Experts of a small language model: width 128.
Below are experts of layer 8 (counted from 0) of a mixture-of-experts language model. Rows are named router (the router's row for the expert), gate (a neuron's input weights, with its number), up (a neuron's input weights, with its number) and show model dimensions 0-127. Each number is 128 + 32 x the weight over its row's rms, rounded and kept within 0 to 255.
Before each expert's rows: "gets" lists some tokens that make up at least twice as much of what it gets as of all text. This comes from a sample of Wikipedia text that the model never trained on. Tokens count by the router's weight.

# expert 9
gets: " |", " the", "|", " and", " a", " to"
router [116  94 115 178 151 102 106 134 173 188 131  71 204 136  60 107 109 120 162 141 125 140 108 107 177 119 106 141  52 136 121 154 133  91 145 126 115 105 150  74 146 120 111  71 121 126 157 136 130 108 120 124  66 116 107 145  82 100 142 172 126 152 152 185 128 108  61 159 154  73  96 120 151  97 112  96 167  82  91 137 160 109 124 166 141 165  90 124 110 134  87 174 193 193 190 114 143  71  83  83 103 111 178 171  92 106 145 112 107 181 132 137 171 141 147 129 137 116 114 138 168 120 111 143 128 155 114 176]
gate0 [111 135 166 119 151 103 105  82 116 182  80  86 206 153 174 156 111 114 164 159 104 124 195 110 146 133 122 127 206 181 113 152 169 102 131  79 160 101 124 140 140  86  74 153 182 143 107 120 125  92 138 109  80  84 123 100  74  97 132 137 115 116 157 159 110 140 161 103 166 145 159 124 111 127  76 106  97 132  98 116  98 175 150  76  78 143 210 101  92  66 111 103 133 124 162  72 117 121 135 109  97 182 141 107 180 126 127 114  92  75 110 107 149 165 116 129 149 108 122  67 115 120  86  78 117 106 145 120]
up0 [157 134  56 112 117 150  77 160 154 122 137  72 175 121 121 153 126  87 148  90  82 114 109  64  79 122  93 151 126 152 137 158 138  87 107 132  24 108 123 123  94 140  80  48 140  69 150 160  75  97 149 106 114 149  81  75  94 154 128 108 108 158 110 150 172 154 155 133  84 159 136 117  92 110 123 151 165 133 113 132  75 142 147 112 164 129  82 103 130  87 123 159 117 124 135 129 165  96  76 104 154 183 178 168 168 171 120 108 122  73 110 152 162 142 121 122 189 133 101 115 118 102 137  97 100 107 109 184]

# expert 7
gets: " the", ".", " in", " of", " and", " a"
router [118 132  79 126 150 134 109  88 156 158  99 154 146 144  34 154 128 127 100 149  92 113  78 159  96 159 143 183 148 146 125 122 126 109  85  97 147 127 144  99  56  75 109 147 158 106 100 148 144 146 133  90 181 161 154 162 155 112  84  67 103 105 125 112 125 168 193 135 121 167 141  80  75 118 160 143 142 119 106 145 172 115 154 156 162 129  88 132 100 143 104 173 142 133 107 104 167  79 103 103 139 114  72 182 130 140 104  89 129 114 108 173 114 113  79 159 184 175  83 175 101  78 106 137  93  77  73 172]
gate0 [ 80 158  59  98 148 116 136 101 121 143  95  90 140 159 116 124 117 123 132 164 102 158  89 167 159 121 141 187  97 144 170  85 105 127 120 155 127 132 132 149 144 119 120 157 164 109 193 126 145 124  85 117 159 101 149  83  89  92 120 181  93 108  61 148 175 167 116  90 165 156  97 129 120 129 160 167 179 131 150 161  55 130 108 151 116 106 102  62 109 117 164 170 160 133 193 144 136 149 123  96  81 149 125 151 120 144 122 133  26  99 125 109 169 102  80 158 141 111  69 152  41 115 108 116 124  97  93 142]
up0 [149  59  98 117 123 150 165 123 161 143 191 144 101 111  94 176 149 128 188 152 108 148 137  78 113 139 111 129 148 135  89 187 155 106 114 116  75 138 132 154 112 134  33 113 125 135 166 102 119 138  90  95 142 150 118 119  77  76 131 102 149 167 138 149 131 122 160 141 158 122 116 160 165 108 155 111 134  96 111  92  94 157 102  61 126 185 165 127 123 203  74 113  78 121 141 105  70 132 118 152 109 112 103 170  91 132 173 125 131 119 126 127  96 145 189  79  59  91 162 187 149  60 140 116 168 156 155 145]

# expert 13
gets: "=", " of", "–", "n", "i", "r"
router [188 139 176 122 127  98 106 113  88 153 123 157 138 161 155  87 133 140 122 128 164 103 121 122 152 131  82  98 162 144 133 155 204 109  88  80  85 137 149 128 116  77 110 124  91 113  99 112  86 134 109 149  98 128 131 170 155 105  85 156 159 101 150 131  80  82 140  92 144 126 165  86 195 116 147 148 149 126 158 154 143  65 126 137 111  72 191 140 139 130  97 180 113 183 167 133  77 164  85 139 114 162 164 187 148 181 104 123  92 151 102 121 120  58 129 137 121 164 112 158  62  94 162  96 192 105 190 143]
gate0 [110 144 121 150 120 106  83 122  89 145 131 151 139  90 138 111 176 181 161 101 127 144 137 155 167 130 107 103 118 136  78 133 196 173 137  85 132 117 139 153  90 132 106 112 137  95 171 147 137 158 100 158 109  88 105 136 112 130 129 140  63 140  93 179 112 150 167  86  83  81 189  89 154 100  90 103 109  71 127 168 170 160 136 103 125 113 122  71 136 170  91 214 106 106 131 121 101 174  72 148 220 112 164 106 150 121  65 162  74 105  97 117 112 125 165 118  83  98  72 105 108 141 118 121 104  73 131 148]
up0 [139 109  58 119  90 118 167 129  81 111 135 156 107  96 164  93 113 127 103 132 129 165 127 139  91 106 175 135 113 163 119  89 114 155 140  71 135 143 156 137 164  84 117  87 153  83 155 108 153 168 108 136 163  89  90 131 108 120 163 131 143 190 129 127 133 192 146 133 123  84 108  76 148  85 153  96 177 139 110  58 195  79 116 171  95 144 168 129 120 155 112 150 138 156 118 128 193  95 145 134  89 131  56 137 134 140  90  79 137 133  77 163 144  64 205 185  76 115 184 108 148 160 127 118 101 121 123 103]

# expert 12
gets: " the", "|", "\n\n", " (", " The", " to"
router [166 203 103 123 151 105 152  74 154 164 102 117 133 149 127 164 121 123 134 105  83 118  70 141 146 135 160 149 151 132  84 114 129 141 143 109 112  80  71 120 103 129 155 114 117 157 108 167  95 150  93  74 106 158 131 106 113 137  93  92 100  39 169 156 175  98 136 147 144 148 129 121 146 123 129 103 129 114  96 147 151 175  87 156 118 132  90 116 120 164  86 108 155 168  93 134 143  72 141 112 180 117 143 155 168 201 113 152 119 119 143 136  59  69 110 192 167 178 145 153 158 108 133 107  81 111 182  31]
gate0 [120 113 141 173 171  89 127 137 146 164 122  93  88 143 126 107 151 142 144 136 116 165 139 123  71 103 163 166  74 162 150 112 149 132 117 147 124 124 129  83 154 148  95 141 104 152 157  96 120 108  95  45 123 133  62  85 113  44 138 107 155  68 104  94 131 144 103 100 107 111 155 144 109 149  51 114 104 166 135 187 129 148 169 127 129 155 167  43 102  70 136 108 136 173 118 149 144  40  82 148 168 157 169 129 122 124 100 155 120 103 118 124 105 122 128  66  99 109  85  82 174 142 107 172  82 139 138  99]
up0 [ 78  94 133 163 162 123  66 203 172 105 149 150 110 124 137 178 132 194 143 135 128  64 137  63 113 192  79 139  81 169 115 138 145 122 184 187 122 124 165 124 121 100 128 132 166 101  99  83 103 104 126 132 178  92 120 161 111 158 138 115 172 123 131 124 128 108  77  89 136  99  95 122 102  97 127 130 126  84  91 128 104 157 109  88 180  80  65  70 118 150 113 164 133 149 138 121 115 118  84 100 122 197  73 165 134 145 176 142 102  94 127 162 145 156 159  88 155 115 149 127 102 158 137 167 163  88  85 105]